config.toml
n_experts = 48
experts_per_token = 2
normalize_top_k = false
routed_scale = 4.9
positions = "rope"
parallel_block = false
Below are experts of layer 2 (counted from 0) of a mixture-of-experts language model. Rows are named router (the router's row for the expert) and show model dimensions 128-255. Each number is 128 + 24 x the weight over its row's rms, rounded and kept within 0 to 255. Numbers have three digits each.
After each expert's rows: "gets" lists some tokens that make up at least twice as much of what it gets as of all text. This comes from a sample of Wikipedia text that the model never trained on. Tokens count by the router's weight.

# expert 20
router:125161152172143142139159133124139130152092064154087104142146130145145150162120112146113148076085150149080087100144099164127138144097169122120136086139123146120143104125175132154090175141110104118116165123129137133167149120082156083136141149159168137151140101159142135087121138115128101126121157121132129100181131156149144148119155161124116148128123070147189144141156125154095101097177
gets: ".", ").", "C", " .", "\".", ".\""

# expert 34
router:103110129135105152138126077105152161153124104115110112093135138149156146098172124095095086127124112120095126102150121133108137141148127106143132171137138152109083125110157130154123108103141137165133141126123130091159159140161094135107107095137085086141155149105155095105131176074180138151111068131121125128096124098108137108126102102131192120137159150134132135149119145119152148168090
gets: "s", "ts", "t", "ins", " mat", "ks"

# expert 44
router:144161126176116172163146129096124118130077121084161149158117125155088079101139111145136140097081152157149145122123141089133145163097170124129100164126082126109123143110149121093119148110116164105176158158149154149096125124127120108168116108146173155126131125098148157189144111181108165154129128102081145129137151155129128177135164100089138124164125134128095106110132150121112128085132
gets: "R", " per", "S", " R", "D", "\""

# expert 10
router:120148134104133113131154139086104092156119120104155115112147122110141095102115120111171138108119153091164141147167112148148107159102142127126159083133122153129147142112076117170147147149145103079132147155178113142113069117118122146145148084151125122157146118130138125088173112166133126152122140130108132098114092104172100146115170119101132102139132146074136125112134115138115136119138
gets: " ", " Pro", "Pro", " Rele", " pro", " Spec"

# expert 31
router:152139094151168155113181172152141124130128127093148116154137150114133129101143162167145095095128163154187104157095160094120116134135136172101099104168126114162126094147147137148112121151144077165134151130148131118148134099113130145142133109157118126097163073139113153133161143125134119135122146170100164140124161137113126158157087093151109127107124099156120151085131127156106150123092
gets: " a", ":", " an", " A", " the", ";"

# expert 9
router:107149142123147099133073142095137096118171176116105134116128104127142131146118130123124167132152097151140114169068095126113130143144143118104103125143142134140129118156183121115132087143145134132158141154094128157090110170143113104149142133110157118180109147131150116150126087111151114147152147143148092138152123127164118090112100118184106102136106137104094116129084110153130134129087
gets: " as", " with", " on", " to", " for", " be"

# expert 43
router:153096160151096153157157105154161125165113160127130127122143117108159154134138092135157165141080118146078137156089125113125132130109118100097099106137158096142126122124110149103088152149113170149117144135149146128115143123146116110147115141112150131116086107154105150098123138116085123144109119098111136145116178103121141176125073099155126155156154186101126117130091143158100123140111
gets: "h", "he", " H", "hen", "E", "che"

# expert 8
router:129083131169095103122123105080091120122154126115142135112134144158150132100088106107126160080124079157110137165099122204158148122135122151116092153160164115138119152132082145125094120126126135153167114146146128117148102141115123114126093177104112088130110114130105144107163085105155129126133144089119154131120083101115127117116123123106131152109167186102154177093096095119155134128140
gets: "er", "y", "ers", "en", "ies", "or"

# expert 17
router:133129125151137156135110100119083102099107158129158149126157169136168111155120147121137142143110135122133114103133158167136151156172113115087101128173141092116091111111107109142110145170119123122136087113141125150128142105134126105139120138182140097137106137082115076183115100146092139147134147125132114090100115138096138109120150148097107132142171120073153160127116145134150161156130
gets: "ia", "a", " League", " Team", " season", " team"

# expert 19
router:123099100104160111120136153128142141158112108125103106160132116136110117149114108109155130108151185150093108097126156111137142129126160142163157088133146131123154144155143100123193107084115131181151141115127173133144142147117099149124116101120111135144110104157156121110064141130117077135132142126110154107089088124105100145147131127159166126145138088125105174106111123150084112162102
gets: " his", " her", "'", "st", " ch", "l"

# expert 33
router:097115138139094099115127155167102128103120160089171093121097099140130118157135094110107095128143117128159102090145114110135134074138103122155112142129136134150119125117127155135116134097148153129104130083129182146103116097132119129092114131099101089141117154118092145116130142127140170145099130104157152179137080109109113098136140118074157140101175152134108151126105110098167153181165
gets: "ter", "ight", "ack", "ber", "ard", "ley"

# expert 2
router:134161102150100129154145144107168118167153108139119170156133135139112087145097111114098140111105134154152119109146145123154136159126145122120149138192120130084132099113069112125098160145096139158115149101171106151081066122123128090172117138143132125067153149119164108133128077201107102124115141093100113131144140163101124153112131107151126172128135132116140118138143156151047079127096
gets: " R", " T", " B", " M", " S", " N"

# expert 35
router:126127115132106130147089162155132143121121160139092163080146150145111172163133125125152147150074175169136122127143151123101142132139142111100142138108122123094131122171110103118120111172127102152114089152117155142157106094160132114157088133172139173107127139134134141109160132116168112123144128141098142103170079169144133127147142086126152114137133121165109087092153142152115139126113
gets: ",", " that", " which", " is", " was", " and"

# expert 46
router:155140093156134131088136126114121138140111077133112131110141131126100084142078136123139140092130153132097150138150169093131110119120165075133178121140157103072110127128113107074123148161143138174101130149151105123116118112144128131146120110143151182105162115126109107135083101131144115086127148176131109110170150159117129141129157138153100139143164137120062127139185118162135164091098
gets: " P", "P", "as", "9", "on", " p"

# expert 21
router:139162172080075090097124118113085121176104168159141147141137147132086137109122140120148175133101108111124128104139090152110111097137110118142105139155127119179113165100182164101104134114151152111146098103125137165136177149106111133109136128168096100172121141163121124120167106125128121118125146078093112137126139139089137118131101165126114114129100165174153101160138149120164140122150
gets: "e", "ine", "to", "o", "ore", "es"

# expert 13
router:099172121158098131107101133160138122100155152090128125122156094088125153139148080134119113091111143098118093153158104131103105145160126115149118144156101127147179120141170123115107094081142163102099130158112110114109149086110144160136136122120157116148074144125110118113160143111130141134108093100164131157089085116116108111143147141132114144090143132108147143168102138108167142188139
gets: "ation", "ity", "age", "ations", "ance", "ions"

# expert 14
router:121136104146117134143109132126082135158091129143123126117120126134161098165136142145166124144069119084165158144093150101153122112090124143124148159148111163120145129139108135131169161091133103133176131157119125121140176109145092117128173154127160126122151090122165120163100130115145128124120105126126103083168145190134137160108167112096078123143109168098147072106160109118153121140147
gets: "\n", "===", "|---|---|---|---|", "|---|---|---|", "\"", "|---|---|---|---|---|---|"

# expert 24
router:145147092122147145116167167093131069158121114126140150123139113166112128131123149094120128114104095113151130147116142167149191151137122124100151105107127138122198141115122126153155161123123105129094122156161111145174098140115135092108120148135182116100131168117095175116149116195133124111146147117123087121119170140150137155102133120116162111111093107126142129125144118129096090102145
gets: " ", "–", "-", "/", " −", "−"

# expert 12
router:154163101077112129136144140136161130147115095130166199125149168154165142136118127117148110111083137133149134099135118122178121099145138105166131081153107117095152117136162179147178127094149125122075123132114147097156113087139088154117113118152130151149138092106115150130168145119151094125143111130153074088145161171154152150107126137143170116116167123115171130132167127121108121090129
gets: " |", ";", " January", " March", " December", " August"

# expert 15
router:171151132157129135091144131122149117123119167121100113148172174179149146115112103162160128143104163182146156135158147128169070122096097129107143118064144151117122147161112124126145160130083120112143106160154100180150135144097131145111161118120128135136129130170142161104059114164104149142155136177145103094119146139145163158127129144139182131126143141155151163084113144135112126123122
gets: "-", " A", "ol", "|", " S", " •"

# expert 47
router:119097142142088100143139131114122157147112110133155133134094155091111129105140099130101127100159148125157123086161118161131104142097134095112112135142101143116119095115113114102163128109085149113146144103144132126123068108172128159118105088087107101133121128114094086112102149127143081178125110142171130127106149128125130125118177109147173097156131153145121111126110146097118111127145
gets: "et", "at", "est", " s", "ct", "el"

# expert 29
router:105116123117152148121143110152147118116113105090147093143131089140188154120104147114122129104078121118148109096149147103167147122078104062106104077118101117123119149131148113105131114144169104173096159137120153106129152124166134157125100101116134128159122096150133145122136165113145135134127148140177107137132153123119111092135102121144131137172160102088154123092129109119152092102147
gets: " in", " on", " In", " from", " of", " at"

# expert 28
router:116135100110142099140097116169155125106112095108120109118136078137132132108120099126146113069168096124094121118134178135146135115130122109146116115080126101107122126094115151101138083086142114065103161132090110150097108175150135129130130171100116136108138108133069165094105126131085129146142144115155137130094154139120120102118125118180115151087127168124112117132081127100141124121126
gets: " h", "ry", "k", "end", "ok", "ist"

# expert 25
router:144156144108130114120124163108116099110185149152116080109116084071124123115147129194107114150106171097110116155131102127126118146149108118121156131091152082124159119138127162116092114096147112156176110104124132132144170114186112112127116118158105126136158177130111115158142096131168130130116075099109111125120117110124147095115152146126127108089152144102096170090095141178139109121138
gets: " of", "al", "ary", "ate", "ory", "ar"

# expert 6
router:137115095086128112150107091153156139162168143164130090149130117136112132125161153109078125132144094107146086087145089134137099118138103124104177119091165088128144130100113112096133153118120137150135143100101120088110110152135128164154089118105146121094165142108114105149129112102162101165181089132152184091111153129141147107083154176115121116106084149127101147155115096121134124115134
gets: "ed", "t", "ant", "ing", "ted", "ped"

# expert 36
router:165154138148151172088156133155162120120119095159135148135144137172131146079106170126186139099134141178149117127084158127120127104136079128104174094144159140113162123157111103110106164179124114152071086128126123126117102112105133123081110103140123153093138095178129133113153148096090157141099121182075112114105132150124150133149104154123106110123141104118144158087134124128106103144110
gets: ":", "-", "|", "):", ";", "="

# expert 7
router:199167099103118103102097102106162100127122133122125154145147090111114116124108083173144118138119087124101159123110178160131137130092125137104088115120085144122144094155128118105164126140106152139143162140123149106146086137132158141161113116124142171108135153115102157115106109182111091129148140094126142117161116145125094155115132129094134159114180124153088186151136138109126131143105
gets: "ad", "om", "ak", "em", " dem", " J"

# expert 18
router:153115087125088112131115102135163142163127124144126132135159122109159149168067106161155155130148152111145141135178163158121108169130086156146098093077104118093172143142113152139136115117105104125110136151128122137144121152087167126076117173121174156120130121101140113102136138130141107084138164085166076171137089142153135114125138127108165087137103081097102082133156146122106148167085
gets: "ip", "b", "op", "ust", " B", "ob"

# expert 27
router:091133168099126135130107098120111138189123119112162112128186153129107136125111115117141127150108126116146126073110117116166121130128129166182124175113142175131130126114114128167143175177075146146149125114130161114141099116153152111101186113159156121150183115114142113133109141140148127143170163184155105130142125095137119174121156092135120161172126114142150143134151130123155128103180
gets: "S", "B", "D", "C", "M", "T"

# expert 3
router:104127157123168088106123151138137160104145095110130152098138149149143129139112118124148113136101133124155142092152133071135105125150153143138122096178117111109177127148170130146128147138099101105149105082099114145137109146118136142134163120147143155096120130142077147161127094138108157091127130093129147122157169119111132142136075144110138137130099133094154110132158093134058123150111
gets: "2", "3", "4", "5", "1", "6"

# expert 4
router:118134070134141114137152088134176149134134084147131121143137112089101109123147122131098112157138153115138162132112117122105116169130166135094115084102145084113130120131119146111130140132119129155117165156114168110076117135126157157101154097141154154118134111131157128122123171145077118154125145153136148108188107144168094138150117090116112094134085104144090129110110136104104120154145
gets: "p", " ex", " P", " p", " in", "ec"

# expert 0
router:183116089142098135142172108118105146132095119167122129174070119135138145127173132087166160132128150129083153102164110134129123111127089151153118127107137135126101104136132142191169151132155139090117119126125111078083118105119159174155126093128146147101146146109087157123186126111135166113139168107153145086128150123124108109099121118122123108111115181111137086133095141098136092131138
gets: "th", "ay", " F", "ith", " com", "eth"

# expert 41
router:153144116126116129149094123097149104106127106114116144138121132153114123140125135149117101098127110112111137157122138177132085104100140086115133134118125107123131154112116113142115146153134150150140145176086112084126122139152095089135150144138196151121132147115122146159131095175125147131191175088111129101106124131137165102108128166095097085156109128112078153145118153133134128116142
gets: "ed", " named", "ot", " Great", "ar", " won"

# expert 38
router:147114127145159141108132116161114134168145166158175115112165129104073092125151098124117154140161135140075149149127136142148147156100130115139114084135179123094125113164061183128108098135119149105163158119124119173124071138137147121130102121145116105116146109139149129106102161184109146101077113108137115157150184103158106161073123104154119155121158159124118128118096132110136116096121
gets: "ur", "us", "um", "em", "ath", " trans"

# expert 39
router:164115113134134128117112089136084162155090145151128139150103162155111103085097170130119193142082107136114111145122150136131117126144131159141104142130089106084097129103115157142109127145120093117160110127132137165122154168140126127106086146148114112126136067167145110157174087153119107120130149153127147137146091089148098155134108155134111102104101087135120070153137119134139156147156
gets: "o", "a", "i", "u", "os", "io"

# expert 1
router:142158144136133159144154116101113080147127124068166176084114090134116114179109147138143160162174136148148121143106134069102168172140113124110121164153096171107095133157167113141083120174133154105114119140153125147106167090126127142147139146154148143154132162132129142103136126155106137136158155186108121097117095133089158087118105093163117132139146149129120097157124145156105142137099
gets: " to", " I", " and", " by", "I", "°"

# expert 37
router:125101168145094138145116101149122102111161105115124155096138133123143134128130140132108159107168134115102127157158126134127155087123123100137135134149107131175098152155098112109129163113095107128124145123104077099151196185160103110160140108117117129127159154134114117118152163097160169133129143112101133122125136102116125093124126169168112126152143186130154140162110124110156108167133
gets: "es", "s", "ly", "ers", "el", "ies"

# expert 32
router:098136161066130098121122161151092099118139126110098118106099091125112156137147152151108088177145136099101081126104104142130087119115102162147191177131123085143086130087154117123110111108143110103106126099102103141113153119164120107146134123136124122146127183119143139165133097117151137145157115162106130163106087133163185120117137188135095161110151159139125145127087145144133126113155
gets: "ated", "ing", "ive", "ate", "ating", "ed"

# expert 45
router:138138100135158155090150086138120131151142129134119151116135146167111107116161134139121132104148120114115161134157091137135117140110137102145157132133141143134099125160117135114094129085163127127120080099095107198107096130134157171146144101076139128099119119127094102087101089146161118136135160132113095156098150190130102153122134113137119140155098121164165171124126147153143177116137
gets: " m", "ens", " acc", "is", "und", " W"

# expert 5
router:116125131115134153131161121168129120090138086138147140138136117144110124140099136161153125178112116144069144150139156130108166105121111116103084137108159093066103118079164127094099106114139140111108134126132188151100145091095131123129128147156158136126121111113066091127108140146125128116106136145092141116140169127123128150134104164101162151137169123141089123136177134112132144116108
gets: "m", "id", "A", "N", "K", "0"

# expert 16
router:137164107129137133108107164119149120113122100158094165157152149153170100117104131147134126134167171122136165130057114134157098133131120189090131118134103142135130167140100125131155124111122115132088126148090147124164141164116106140116170152165150132157129096113157136130084136144103078154113130119133104092153150142135151168160138139151086107098125153135105105116180107145138124103119
gets: "\n", "|---|---|---|---", "|---|---|---|---|", " co", "|---|---|", "|---|---|---|"

# expert 30
router:130124167129087136105122133150109165112132131172105089139088108106139112101141114138129092146127151129137104102165141105114137139182120099133078132137116143123102110133098183133105102147154136097127118063104151145109114135113146086114143148086147129158108130094120129113153138098149120157113130126157148187106153129096125143157170120105110153106126115127149112121111118095148123135158
gets: "ice", "ia", "air", " end", "are", "ank"

# expert 23
router:127115123118122115175129161121162129108156095110131153117112147154132084141105129091094132129108160119115122166116108135148140154140144174107122135146136113115128122092131139137162143125164091091119096136114162118110086144123156079120142158136100150083100111119132113174096153125128184074114150137103103150117135142141107154132117147103125106173142130120150114142163109132049133122112
gets: "0", "9", "5", "4", "3", "8"

# expert 11
router:138153098125090163114151174122146151133118134146144134158102120109127122122117149151158162132149157132169135115136117063082125112120153134108153154139120141143139128142150171158158173132111145115144105086146142124107112108171126129152137151130098113115147155132135081109118121099110132141138117172079090098143126147093094173142146151134152106132157109166113134094120084142159112103139
gets: " the", " The", "The", " National", " its", " his"

# expert 22
router:108126182154095105117142112109090136165109164129147120105133152131146136108180147146127115164129103129131165122141072115091122119153117149133134127122137120110103125070102142104102180121114118137130114099153110165160126135106150155137116124107095097137104149119085133137147140102099139138088062155142156149134106099091120128178123169117097107163101132126106142063117110136133138114099
gets: "le", "re", "te", "ie", "s", "ue"

# expert 40
router:134148141141137174156151093142150137111095139128112098124160111132121090151141077136147149138134103119084150168107147073095134143097151121126133111148148142112098095132110148142119158135122116137122125148088134142094071130111119173094172115123136092136089077112137150119091140187130116147120129109096129111160133153121129109108121141128138165128114109152103155124077116132075143128151
gets: "==", "im", "w", "===", "om", " ro"

# expert 42
router:119125124139130143103080118121132135091150132115130113114111122089148143105116092138155117118132153162138129115166123152098109112190101137162137133097107158154115149123165109115123104131147149132137142156143139126176155172162155129138136154112108087125089155099101148109152136109186125129131130139177141167116110082122150092124154112115141177085135139085098118120150149145126139116157
gets: "ent", "ing", "ion", "ions", "ment", "ect"